Weights of a small mixture-of-experts language model, trained from scratch on English Wikipedia.
Size: 16 layers, vocabulary 8192, 211M parameters.
Experts: 64 SwiGLU neurons an expert, 6 picks a token, a softmax router.
Training: a variant of Adam for the experts, 1427M tokens, 10888 steps.
Below are experts of layer 13 (counted from 0) of a mixture-of-experts language model. Rows are named router (the router's row for the expert), gate (a neuron's input weights, with its number), up (a neuron's input weights, with its number), down (a neuron's output weights, with its number) and show model dimensions 384-447. Each number is 128 + 24 x the weight over its row's rms, rounded and kept within 0 to 255.
After each expert's rows: a language model's description of what the expert responds to. This comes from a sample of Wikipedia text that the model never trained on.

# expert 7
router [140 150 130 168 101 117 117 137 140 238 131 135 164 121 139 133 152 145 119 127 130 168 116 126 102 172 126 130 137 150 163 116  92 140 114 103 125  95 116 129 116 165 124 120 147 152 131 125 127 136 125 143 106 161  99 134 173 132 155 130 115 113 115 133]
gate0 [111 133 103 129 148 123 121 169 156 153 230 131 161  97 174 150 130 125 105 140 126  80 107 121 168 132 113 130 117 159 146 143 108 112 124 117 184 105  75 127 123 115 123 137  89 140 155 147 148 135 123 112 131 141 130  88  74 138 107  74 139 135 164 117]
up0 [ 82 114  80 105 122 133 107 138 117 144 145 113 116 109 135  97  99  93 143 133 135 129 151 169 139 112 124  86 171 122 126 124  87 148  89 130 153 129 128 123 134 162 137 103 141 133 118 112 154  99 160 109  96 149 143 100 168 157 135 162 106 153 102  99]
down0 [130 149 121 140 106 146 141 125 117 105 156 104  69 103 136 141 107 127 162 133 103 139 125 104 118 100 130 114  86 134 138 138 172  98 149  93 136 101 151 107 124 120 113 140 131 108 115 151  72 138 123 150 115 126 117 154 130 140 162 148  97 142 157 121]
gate1 [145 164 174 150 155 137 175 105  85 133 132 143  77 151 117 139 117 143 139 141 164 146  87 167 104 121 126 157 108 117 127 119 163 139 133 130 133 153 100 135  83 141 174 138 110  98 137 140 108 127 142 153 106 196 114 163 114 124 166 102 155 156 137 105]
up1 [141 147 153 105 142 124 183 111 111 137 125 145  98 151 131 146 143 122 116 130 153 135  82 137  51 130 151 140 168 141 139 116 148 138 105 122 141 152 119 134 107 155 146 115 126 129 132 131 100 148 167 104 105 177 129 138 115 159 179  84 135 149 137 101]
down1 [149 140 137 129 112 115  96  92 114 110  97 173 150  91  97 139 132 133 155 120 127 125 126 134 138 134  93  98 162 156 108 152 129 130 141 114 111 135 142 147 147 130 117 130 145 151 123 126 120 102 131 142 103 106 142 110 144  98 146 143 178 115 160 144]
Word-initial Latinate stems

# expert 50
router [191 129  72 124 114 124 125 128 141 145 141 134 103 133 109 145 132 102 175 112 137 196 136  98 137 149 127  90 142 161 155 159 117 176 114 146 118 177 173 144  95 142 129 173 142 123 114 153 180 136 110 153  95 102 137 110 131 117 119 119 141 139 107 165]
gate0 [124 118 110 129 123 147 121  82 160 114 149 155  93 106 130 161 105 100 164 126 189 147 103 121 121 142 150 126 127  87 171 133 115 143 125  99 154 114 127 155 158 117  79 122 174 149 119 107 107 169 113 120 136  90 124 116 167  69 152 141 120 100 118 127]
up0 [ 93 166 145 137 154 113  99 132 120 127 106 100  97 120 102 151  98 100 133 118 158 140 124 133 140 152 117 113 112  95  86 157  60  87 136  94 128 171 102 115 137 135 179 109 145 118  97 170 119 159 114 116 105 107 117 144 106 169 110 161 116 151 137 167]
down0 [ 92 134 143 167 122 114 133 138 106 105 157 104  88 129 111 142 102 147 116 159 110 146 101 128 163 142 130  80 115 116 110 129 148 135 141 150 113 187 147 109  93  86 102 145 128 123  84 112 172 129 107 126 144 100 133 105 149 139 149 148 131 145 124 151]
gate1 [104 137  61  90  90 188 123 142 162 137 102 167 101  85  93 145 153 108 191  94 170 169 152 134 160 131 144 159 150 151 146 144 135 125 130 123 121 133 106 143  97 130 159 165  85 133 105 146 130 140 130 124 146 144 190 106 144 153 118  91 155 156 151 128]
up1 [159 105  97 130 148 158  99 120 132 129  99 137 145 145 181 113 113 121 137 119 127 122 138 122  84 144 106 168 155 170 162 106 116 150 132 131 130 119 131 121 100 131 154 154 150 110  90 155 141 119 116 114 149 186 151 124 135 114 101 147  81 129 112 132]
down1 [ 91 128 175  76 140 128 116 160 167 134 139 141 129 106 143 155 152 104 137 126 157  86 162 143 135 117 127 157 109 126 139 155 151 155 132 153  95 150 109  76 136 136 121 136 140 140 125  66  83 129 131 132 121 140 134 131 123 137 103 158 136 134 137 109]
Spanish and Romance names

# expert 61
router [144 102 131 180 116 147 142 148 174 162 144 122 171  97 128 117 124  99 133 171 100 138 126 122 147 166 165 149 121 105 154  92 122 148  78 133 104 131 133 131 115 117  99 117 139  98 167 123 147 143 135 114  85 175  85  80 133 145 145 131  97 125 149 135]
gate0 [138 102 115 127  95 123 150 102 112 159 117 145 151 107 118 121 150 104 123 134 125 121 110 115 145 133 117  92 138 140 150 109 160 140 118  63 140 151 121 117 123 121 128 103 107 192 163 117 131 128 140  97 136 124 149 131 123 144 109 151 129 131  81 113]
up0 [150 101 122 134 147 164 131 129 136 104 123 142 105 113 117  81 139 143 106 137  79 102  74 140 159 126 104 125 133  93 147 131 108 123 168 137 127 127  95 114 158  86 110 161 128 113 131  98 126 143 132 140  93 171 169 105 130 127 106 127 115 118 138 125]
down0 [ 66 159 126 121 144 116 140 108  83 130 131 139 133 132 162 109 122 112 163 103 133 117 187 131 108 113  89 125 119  97 137 103 123 144 155 108 119 155 128 122 105 105 129  95 192 130 146  85 151 109 115 128 165 174 116 156 107 123 104 104 165 123 149 112]
gate1 [109 140  99 166 147  95 122 135 126 155 122 130 123 114 110 113 125 106 136 158 125 111 146 163 107 156 148 123 151 106 124 110 112 130  99 102 128 139 172 147 135 198 129 121 118 169 129 104 127 140 125 135 145 128  97 104 154 150 149 169 126 156 132 145]
up1 [148 135 110 139  97 128 121 109 144 173 117 155 140 145 166 144 149 141 134 153 152 139 167  97 119 143 113 107 101  91 164 112 105 146 141  86  84 121  91 175 191 145 171 148 114 160 103 154 103  81  83  92  99 148 106 142 181 135 108 164  65 152  97 164]
down1 [104 128 119 115 138 122 128 148 123 169  69 134 128 138 124 121 123 116 169 147 120 115 131 178 129 127 117 112 115  76  85 189  93  95 136 137 135 145 106 106 181 101 114 111 152 112 139 156 142 110 130 109 145 182 146 119 111 127 100  89 142 131 136 146]
Foreign name openings

# expert 44
router [138 120 142 119 130 116  96 130 174  89 127 110 131 110 156 144 112 148 144 135 117 121 133 141 118 138 181 171 128 131 148 123 136 122 144 140 126 101 137 114 194 146 109 161  81 166  87 107 133 137 169 149 101  92 133 107 163 149 106  80 140  72 170 117]
gate0 [ 88 155 108 129 150 134 138 140 138 115 140 132 119  94 127  85 133 123 141 123  76 136 160 130 135 105 101 130 150  81 102 155 131  87 110 161 191 149 134 124 131 112 109 146 144 171  90 114 161 148 144 129 157 120  71 168 123 191 124 122 131  86 142 121]
up0 [107  56 123 170 158 128 139 107 136 144  75 144 168 102 105  86 104 136 162 102 188 150 170 115 118 101 151 165 148 138 160 129 134 131 100 179  68 129 121 100 139 133 132 109 107  74 154 108 191 120 151  88 139 132 159 116 123 119 151 124 136 140 158 166]
down0 [164 116 133 135 124 109 182 155 105 147 146 132 125 131 138 162 135 101 103  98 118 130  89 127 105 135 106 104 105 120 144 134 118 118 179  89 134 163 160 125  94 147 123 134 151  92 135 148 119 135 148 174 141 107  81 168 108 154 123 140 118 106 138 181]
gate1 [119 103 113 133 127 135 110 153 134 111 101 139 142 102 115 135 149  95 136 115  99  92 137 130 107  54 168 144 161 124 159 128 135 140 115  71 106 163 152 171 124 165 139 106 193 133 131 136 143 114 115 145 138 143  86  90 144 163 183 119  93 146 129 135]
up1 [123 172 147 132 194 113 142  90  88 157 149 121 127 166 152 134 153 164  91 116 120 169 101 128 132 150 119  81 132 152  94 141 123 113 134 143 141  85 129  55  88  95  99 137 118 143 161 143 147 107 123 114 135  93 149 163  84 131  79 160 159 119 131 142]
down1 [129 147 105 145 103 108 128 139 142 148 157 118 134  98 124 147 160 129 112 145 120  70 100 134 126 147 173 157 130 103 161 104 111 101 152 100 132 180 104 134 172 108  78 123 105 125 165 152 148 109 109 110 114  69 185 114 174 128 141 113 112 161 140 132]
Dates and prepositions

# expert 6
router [117 104 155 115 127 140  99 140 147  60 154 106  82  97 111 123  94 101  86 169 163 135 105 148 141 107 132 158 129 111 154 134  97 141 170 130 156 127 114 162 111 128 113 122 132  96 116  86 134 152 187  88 145 133 170  97 127  85 144 135 131 144  82  83]
gate0 [147 131 133 170 133 119 118 153  93 139 139  96 100  84 101 110 130 119 119 153 131 125 119 124 122 142 133 128 114 136 145 120  80 135 100 160 140 110 115 105 107 120 127 161 143 122 124  92 141 126 166 145 157 151 181 108 136 117  89 148 144 118 128 143]
up0 [ 97 132 126 181 149 106 143 130 123 158 158 101 102  93 121 125 149  99 127 134 133 122 133 122 160 123 139 123 107 127 150  92 116 132 108 168 170  85 125 117 157 120 141 169 122 166 119 110  81 157 170 139 144 142 146 112 145  97  92 114 176 148 104 139]
down0 [133 125 143 116 116 114 154 115 116 142 158 118 126 152 127 178 104 125 130 147  86 120 132 141  86 144 138 150 144 130  87 115 138 117 161 154 109 159 137 155 155 123 123 153 100 110 112 160  99  92 121 140 115  99 118 165 128 168 156 120 117  93 148 122]
gate1 [116 117 147 138 135  95 110 152 166 139 114  76 123 122 168 120  98 135 154 106 131 159 197 132 134 170 113 100 144 139 132 136 129 137 140 124 143 103 119 175 163 162 152 141 157 128 118 127  98 117 140 117 123 102  98 120  96  93 117 127 212 106 165 137]
up1 [155 129 120 141 139 152 152 127 107 141 114 178 127 193  74 119 145 147 101 170 140 109  96 140 100 105 134 171 155 137 111 122 118 121 109 123 106 149 113  98  95 128 103 117 108 100 137 140 148 131 111 133 141 171 128 153 151 153 106 150  40 145  71 130]
down1 [136 124 112  97 141 122 123 137 118 123 125 142 156 108 145 135 116 110 170  92  99 137 133 106  76 123 142 153 124  90 157 112  96 117 125 106 111 115 155 141 151 180 120 122 105 125 186 120 163 111 149 117 148 157  98 130 126 136 132 163  71 177 135 167]
Institution and group nouns

# expert 60
router [135 158 140 119  97 149 120  89 154 129 137 131  85 133 130 154 120  94 107 116 120 107 145  88 122 115  89 120 120 110 129 155 116 104 140 148 146  91 130 144 155 108 120 130 151 162 134 172 117  91 117 141 126 133 118 137 127 127 122 112 111 145 130 115]
gate0 [141 151  97 125 114 150 172 114 126 140 135 142 119 120 140 144 118 113 140 104 151 119 148  70 169 117 143 156 124 131 109 138 137 137 121 125 153  73 132 171 112 119 146 162 128 146 165 148 132 101 130 151 135 143 143 110 156 133 114  86 115 133 137 104]
up0 [135 102 158 120 102 114 116 129 128 144 107 104 169 183 151 175  96 123 168 151 111 174 155 124 150 110 147 134 137  96 111 108 114 132  87 126 155 137 141 155 127 125 140 132 136 101 111 147 110 129 158 165 183 142 111 101 169 140 151 110 112 126  94 111]
down0 [120 111 109 143 167 127 152  73 114 166 123 109 125 136 106  87 149 109 119 154 105 114  84 106 136 132 145 107  92 144 127 120 102 103 160 158 113 156  85 130 184 106 109 157 123 144 150 226 156 114 113 111 129 126 146 127 118 117 119 140 128 144 134 195]
gate1 [126 161 127 113 126 126 125 134 145 129  91 189  91 151 150  97 137 157 150 136 120 121  58 185 102 126 117 102  98 157 101 120 132 142 134 101 187 147 147 136 128 127 176 162 165  98 113 103  71 102 107  98 113 111  91 146 125 159 108 152 138  82 126 107]
up1 [139  87 154 115 118 124 129 146  98 128 155  97 134 162 115 137 109 144 124 129 114 131 124 128 144 142 145 165 161 143 127 128 155 160 133 105  99 153 141 136 133 143  82  88 115 134 111 133 160 150 121 207 162 128 166 149 118 136 175 124  89 155 120 119]
down1 [113 114 102 116 123 153 137 128 139 150 132 154 103 138 136 155 118 101 101 132 114  81 130 150 159 163 157 129  99 110 156 143 128 131 133 135 140 163 113 105 191 131 128 133 127 145 133  93 107 183 141 132 130 103 116 118  84 109 115 156 131 134 110 142]
Action verbs and prepositions

# expert 47
router [141  96  92 164 133 110 108 135 154 149 113 137 132 144 172 116 123 144 129 122 152 138 122 103 109 142 171 143 141 162 115 166 127 176 102 114 125 129 133 122 104 111  94 151 122  79 145 142 130 136 136 114 137 119 156 151 137 100 131 147 119 129 153 146]
gate0 [117 112 134 138 155 126 129 122 112 117 137 125  92  94 100 119 115 123 145  95 118 137 139 164 197  95 144 156 111 122 141 110 135 141 164 146 126 116 136  99 138 108 144 113 131 116 143 138 101 165 132 158 133 112 117 107 110 105 176 134 104 123 185 167]
up0 [128 110 117 154  85 104 120 115 136 135 176  99 123 124  86 133  95  89 128 111 108 107 155 137 126  61 111 129 115 161 103 106  96 131 128  99 160 103 148 136 112 116 143 104 110 113 159 105 135  91  90 141 109 109 138 132  92 116 110 136 116  94 104  97]
down0 [109 154 128 127  89 125 147 156 139 180 147 123 137 144 135  85 163 134 111 148 148 100 127 114 105 115  90  80 116 101 119 115 125 119 151 101  92 125 119 135 135  93 187 159 147 146 117 109 107 151 105 154 137 148 170 128 121 110 107 164  88 155  99 134]
gate1 [ 95  98 133 120 120 122 133 104 125 132 106 111 153 142 129 139 130 146 168 123  87 162 130 117 110  69  84 154 123  69 101 109 190 103 154 123 119 101 126 157 130 107 118 169  83 127 100 185 118 153  97 155 144 110 107 173 150 149 118 110  88 153 122 135]
up1 [ 80 103 150  98 125 109 170 137 144 124 147 125 130 128 113 141 141 107 108 136 173 146 122 131 114 110 118 130 123 115 125 141 123 108 147 138 167 138  96 112 147 166 125 157 123 161 132 118 156 122 103 126 125 133 162 129 153 109  99 113 114 124  83 112]
down1 [130 124 118 133 146 100 146 113  92 123 120 125 159 146 111 136 150 187 138 113 117 116  98 101 104 137 152  94 111  94 126 155  96 164 115 100 161 129 191 139 139 112 151 112 144 114 124 151 168 156 109 129  96 121 130 125  86 146 134 150 136 126 176  96]
Name and word openings

# expert 18
router [162 159 135 152 131 122 125 125 140 199 157 135 167 128 160 152 126 146 107 157 103 161 124 148  87 146 116 138 136 162 144 101 113 143 123 115 138  91 111 146 110 108 124 132 174  84 122 119 123 122 146 103 156 152  99 148 121 143 122 144  96 115 123 124]
gate0 [142 133 105 107 104 155 142 102  81 128 160 120 142 120 100  77 101 123 123 119 145 172 129 158 118 143 102 109 114 172 128  96 127 117 135 139 168 118 141 156 128 127 105 117  91 111 120 162 135 130 156 121 136 116 109 136 133  95 135 138 134 119 117  98]
up0 [ 53 128 131 147 147 109 126 136 123 132 107 111 119 133 125 153 156 135 137 109 161  99  91 120 123 145 147 110 156 116  86 172 131 140 144 138  87 156  97 116 152 138 144 131 158 134 134  76 110 118 102 147 114 136 100 167 152 147 113 167 115 120 129 172]
down0 [107 101 134 151 143  63 144 139  80 158 122 123 115 136 178 127 135 133  95 151 151 115 136 118  92 134 105 131 117 115 125 145 120 148 122 109 157 122 104 116 132 129 154  90 142 125 131 136 100  85 155 134 148 110 152 108 127 155  87 110 144 177 151 127]
gate1 [158 154 129 127  94 130  79 153 159  67 152 124 123 116 146 115 123 148 122 154 131 139 172 160 156 127 115 134  98 139 127 126 132 119  91  92 149 102 109 158 143 119 141 116  94  81  93 165  69 129 149 135 118 114 114 121  95 173 121 142 126 128 139  94]
up1 [114 121 115 153  81 111  97 132 145  99 132 128 152 135 106  84 110 135 146 113 131 155 137 143 126 116 131 159  91 152 122 116  99 132 164 131 139  88 109 122 125 158  98 104  98 123 116 181 115 139 170 150 151 150 111 188 119 147 160 129 122 163 114 129]
down1 [113  99 111 121  70 152 140 112  95 180 124  99 144 142 114 148 102 158 179 133 102 124 141 119  88 123 160 101 129 141 132 193 144 125 177 142  96 144 142 170 132 119 129 126 115 117 112 172 131 119 151  91 189 155 167 109 172 117 128 132 162 119 124  91]
Word-start consonant pieces

# expert 34
router [128 100 132 143 110 145 109  78 102 138 143  94 142 153 101 133 137 139 142 148 153 104 102 112 161 120 120  97 102  94 130 152 169 115 157 150 105 124 138 155 117 136 107 109 123 125 145 167 119 174 167 121 116 128 125 118 155 159 167 118 119 110 148  91]
gate0 [133 151 143 115 100 123 152 142 108 144 114 183 119 122 146 121 115 133 154  56 108 127 122 102 152  84 163 112 138 127 127 141 109 154 133 104 160 158 167 130 145 136 141 126 160 171 102 144 123  91 131 132 137 104 151 137 126 118 152 138 130 133 123 133]
up0 [ 73 125 147 149 102 153 105 136 105 120 121 108 129 121 131 129 147 151 134 128 103 133 146  87 164  91 163 113 120 103 126 160 157  66 113 118 113 127 159 116 119 109 126 107 117 135  99 152 109 147 141 165 134 139  86 109 138 153 139 146 129 149 160 142]
down0 [122 170 136  86 127 122 158 129 125 157 135 136 136 123 110 121 152 112 137 131  95 154 125 148 120 113 137 134 145 134 118  96 192 115 100 156 118 150  97 108 131 142 143  98 141 132 127  91 128 108 128 130 113 108 123 163  90 174 105 154 137 178 133 116]
gate1 [177 115 131 173 107 118 158 164 141 114 162 116 175  87 111 126  80 116 143 131  84 106 101 155 147 120 129 104  99 105 172 124 124 157 146  82  89 131 111 131 169 139 130  97 105 162 126 137 134 124 112 113  96 142 146 166 127  81 123 107 161 115 150 163]
up1 [ 98 151 143 127 112  91 109 134  85 174 128 139 129 154 118  72  91 134 169 136 132 141 108 127 123 155 114 121 111 138 121 112 138 148 124 119 128 106 103 130  78 121 103  87 138  93 112 150 145 124 184 146 149 138  82 167 119 127 122  83  94  80 132  82]
down1 [135 139  99 162 137 151 128 134 124 100  83 107 154 123 113 178 138 103 137 121 172  77 120  97  91 114  87 105 149 107 139 111 107 146 134 152 185  64 137 139  99 119 149 136 149 189 119 134 155 154  95 130 141 138 153 133 134 151  91 143 132 121 160 130]
Foreign name syllables

# expert 35
router [105 172 135  72 133 144 109  81 120 180 104  97 160 184  83 110  92 114 187 123  78 126 143 142 151 111 110 128 132 113 123 140 160 128  95 103 130 146 137 115 146 147 134  98  87 159 153 163 112 148  85 114  95 123 140 148 163 124 104 107 168 134 145 140]
gate0 [141 144 125 161 128 128 134 147 168 106 139 128 107 137 110 137  94  84 121  70 127 143 134 173  97 165 122 147  85 140 115 114 153 116 105 112  99 110  85 110  91 151 105 120 164 180 114 145  76 149 119 155 146 148 127  99 125 144 162 143 136 142 141 150]
up0 [142  97 138 108 147 124 164 155 102 148 126  90 115 112 108  64 134 141 150 116 163 154 140  92  81 114 119 137 154 124  88 135  89 146 136 127 143 137 130 140 133 182 172 142  87 105 151 178 139 138 154 109 124 134 122  96 153 125 112  90 117 150 142 147]
down0 [ 83 138 105 107 120 152  94 126  62 118 124 127 127 175 147 111 154 166 130 144 141  75 153 140 148 108 138 171 151 141 155  83  98 118 172 158 146 113  90 158 121 122 133 127 117 182 117 127 197 149  65  98 146 118 102 160 118  87 151 117 118 111  89 175]
gate1 [170 105 127 159 126 128 134 128 141 126 133 158 118 150 147 141 131 142 153 117 111 117  84 158 145 174 111 162 113 125 104 128 160 139  89 100 143 128 135 108 138 164 104 112 121 111  93 108 118 135 113 128 100 141 152 145 145 113 104 112 161 121 116 101]
up1 [139 122 107 156 119 104 133 126 114 127 110 132 121 115 124 117 119 135 170 104 110 131 146 113 119 139 131 166 124 164 130  87 146 182  98 155 119 116 136 114 130 140  98  82 160 134 118 128  98 119  78 167 147 116 143 122 150 147 142  85 143 144 144 123]
down1 [125 153 137 172 101 109 133 135 189 139 151 147 132  86 108 134 141 122 127 184 151 143 115 113 112 144 133 116 130 134 134 165  89 135  79 152  80 151 140  99 121 124 136 109 174 123 118 115 136 132 114 141 115 190 147  93  92 126 151 139 113 126 146  93]
Digits and numeric codes

# expert 43
router [114 107 111 129 130 113 121 131  99 183 145 112 158 120 137 122 120  97  93 185 142 117 112 127 168 172 128 115  86 140 188 103 167 130 115 108 110 156 137 154 114 146  73  97 106  94 107 178 107 139 126 149 119 140 109  99 144 144 150 122 151 139 158 108]
gate0 [135 114 155 123 125  43 122 109  84 142 115 142 134 129 163 136 125 177 133 165 177 139 102 143 148 158 142  66 148  94 141 144 140 105 136 118 148 108 120 160 111 124  97 144  91 115  94 146 137 100 101  80 107 164 127 112 154 107 141 104 159 136 140 132]
up0 [160 140 105 138  71 125 134 140 154 111 147 111 125 129 118 173 171 130 173 136 167 130 151 113 115 125 178 140 120  69 118 146 118 151 153 128  89 119 169 147 103 126  81 119 114  73 135 162 126 144 132 115 126 100 116 105 119  98 159 135 137 106 138 135]
down0 [104 146 130 147  95 112 171 130  82 155 127 144 123 128 134 140 140 126 140 133 159 121 108 155 119 119 162 145 100 129 151  87 140 121 118 154 125  86 103 121 165 138 127 132 123 141 154 143  67 111 155 118 133 137 125 139 124 164 133 112 147 162 137 101]
gate1 [103 152 146  90 117 138 148  58 139 140 123 100 138 163 130 128 153 167 118 142 125 150 120 163 119 159 167 124 108 112 134 102 141 130 176 117 182 136 100 114 119 110 123  90 122 142 153 155 155 149 127 149  94 154 125 151  80 146 157 132 113 153 120 102]
up1 [137 142 125 130 115 139 151  93 142 163 156  92 152 142 123 125 148 160 124 155 146 129 106 156 156 170 176 121  95 140 150 111 148 142 146 119 170 138 119 153  97 135 103 117 129 129 134 173 125 150 145 159  80 122 108 143 132 145 145 144  76 171 125  95]
down1 [136  86 156 165 138  71 150 149 119 147 110 170 136  82 134 120 115 148  93 150 150 150 131  95 139 113 128 102 118 176 109 116 108 106 134  81 110 136  99 111 118  76 139 145 171 149 107 109 116 108 158 121  89 137 120 160 111 142 120 140 124 132  77 114]
Slavic and South Asian surname pieces

# expert 26
router [191  88 151 157 146 124 100  91 139 219 125 135 105 178 127 159 176  91 117 143 123 163 156 109 147  93 102  86 125 100  77 108 135 134  95 140 142 131 127 105 167 190 145 161 136 112 117 163 139 136 130 113 161 135  88 137  86 163  77 146 116 150 120 154]
gate0 [161 158 124 152 136  84 135  98  85 160 184 109 120 102 123 177 137 136 132 102 108 142 125 151 138 121 159 106 109 138 135 129 131 148 104 121 138 129 143 123 138 155  93 118 139 117 103 106  89 140 122 103 112 129 155 177 122 145 151 141  79 157 156 145]
up0 [146 134 152 152 135 148 106 133 113 104 136 120 165 160  84 103  77 169 152 144  88 144 118 118 145 127 130 127 134 135  92 118 118  75 115 143 131 133 126 145 128  86 110 114  69 156  86 126 129 161 152 124 141 129 108 152 161 132 130 156 126  92 170 107]
down0 [123 123 115 145 110 156 175 131 135 137 147 170 125 184  93 109 193 157 140 149  98 118 159  87 149 130 144 112 128 160  94 129 157 122 124 110 155 123 110  98 141  83 146  92 143 108 133 102 102 131 182 134  98 142 146 111 127  92 154 141 155 138 117 134]
gate1 [138 129  85 114 122 126 144 129 162 150 131  98 182 145 151 147 138 115 123 155 145 107 116 118 119 196 132 118 109 125 145 130 136  96 126 129 174  97  89 130 153 179 113 129 136 108  84 117 107 140 107 133 139 116 105 116 109 102 133 129 122 121 119 149]
up1 [135 161 121  95 188 147 107 129  94 150  84 153 117  92 111 120 120 129 112 139 116 155 129 158  94 114 183 131 136 121  85 134 119 100 139 144 118 148 151 126 148 109 158 155 125 165 143 149 156 110 139 123 113 124 121 134 104 124 114 140 131 101 132 114]
down1 [153 113 111 158 148 150 157 131 142 154 131 135 158 177  93 125 100 159 138 166  75 134 141 112 125  70 148 122  95  99  83 114 106  69 134 129 157  92 120 144  96 145 137  94 109 104 117 179 153 140 113 109 146 108 111 123 130 121 102 123 149 108 140 133]
Table and list fragments

# expert 31
router [ 97 131  82 158 132 174 121 133  82 128 162 138  95 116 126 120 121 129 119 128 134 107 127 101 156 125 172 111 142 130 118 116 140 141 157 129 119 130 156 143 126  94  92 131 119 138 113 156  99 191 114 144 103 149 153  85 162 144 116 144  81 119 102 142]
gate0 [121 178 113 109 119 120 126 121 101  95 155 111 171 111 165 125  93 162 128 119 120 107 172  85 171 170 104 101 157 117  97 173 154 137 134 131 122 102 121 101 168 101 150 131 157 130 155 127  99 116 107 126 128 117 126 103 108 147 127 116 117 110 163 145]
up0 [112 115  90 120 110 135 112 102 101 168 139 152  95 134  99 128  85 138 164  97 136 118 149 120 107 117 104 102 142 156 123 114 123 139 150 179 109 147 154 135  96 146 148 119  63 127 167 119 129 107 144 148 109 167  97 104 107 152 123 174 157 103 144 138]
down0 [120 122 120 159 107 142 158 134 128 130 128 150 110 173 138 164 142  96 137 168 149 115 141 117 123 106 127 103 155 130 122 118  97 136 147 168 107 103 155 130 130 111  94 113 111 128 119 126 147 115 107 111 124 140 128 127 111 120 147  81 135 127 152 145]
gate1 [118 176 125 136 147  76 166 138 142 125 143 162  86  78 117 177 146 142 104  88 115 130 113 161 130 148 163 121 134 186 114 136 151 157 111 136 113 136 140 147 152 113 119 170 140 155 155  88 118 142 148 128 125 128 170 107 162 122 104 107 133 106 179  96]
up1 [125 159 137 150 114 129 105 123 135 117 154 159 137  97 127 112 113 144 157 154 128 129 109 148 129 127 173  94  87 159 126 129 136 120  95 159 116 135 108 147 124 117 102 159  88 125 140 111 144 119 147 111 161 103 175 166  88  96 113 174 169 106 108 134]
down1 [140 131 113 152 142 130 141  96 115 110 106 113  97 133 118 128 157  98 126 135 114 117 111  97  93 106 125 127 116  87 139 123  97 119 128 163 144 154 147 108 132 123  97 118 135 146 107 171  41  71  76 135 123 123 114 154 132  80 154 117 178  99 125 140]
Place-name pieces

# expert 14
router [129 107 131 113 117 112 166 105 148 159  97 140 136 110 114 157 123 125 152 166 109 134  84 109 176 121 110 116 120 137 180 109 140 149 124  99 115 161 140 180 110 119 131 156 153 119 114 150  80 139 150 131 140 139 163 116 151 141 124 138 115 138 176 121]
gate0 [167  93 152 118 140  71 168 174 140 100 107 116 110 141  92 181  79 111 129 114 124  97 168 134 100 104  87 153 141 158 132 131  76 154 124 172  98 141 143 171 102 117 113  97 172 106 129 158 109 137 128 108 119 121 168  70 107 112 161 158 164 134 123 123]
up0 [ 83 102 146 118  89 111 136  98 129 117 165 112 115 120 112 112 167 113 129 143 131 126 133 119 146 153 156 177 141 113 139 100 113 116  88 123 133 122 148 102 160 139 110 166 118 141 165 144 143 138  98 129 119 132 110 143 144 165 106 128 128 181 124 111]
down0 [139 113 117 150 146  89 117 120 105 160 116  90 157 113 137 122 162  75 153 108 108  97 121 128 128 117 155 112 154 142 110 169 166 144 191 144 132 120 115 191 128 123  99 119 132 120 108 157 108 126 127  97 122 140 131 139 167 121 137 102 135 131 128 113]
gate1 [144  96 147 129 116 116 113 114 151 135 151 154 171 141 137 164 136 106 105 180 167 121  91 106 102 123 125 121 160 143 137 156  69 113 113 118 131  95 134 109 119 152 146 162 124 129 108 141 130 147 151 117 124 165 153 126 113 117 125  86 135 136 136 144]
up1 [141 170  77 120  98  93 155 138 134 171  99  94  97 142 132 100 161 112 144 107 106 113 182 164 151 103 118 134  91 107 140 133 152  91 119 139 126 116 115  81  95 132 100 138 134 143 148 117 111 113 131 100 166  51 132 123 110 147 116 134 108 142 118  84]
down1 [117 119 121 142 151 101 126 146 146 109 147 108 127 130 103 150  76 115 133 100 130 150 117 135  79 117 136 138 108 142 155 112 142 118 126 140 154 107 110 150  96 160 121 117 124 136 145 154 125  91 165 112 135 124 133 118 139 174 134 130 108 126 159 145]
Sports names and slashes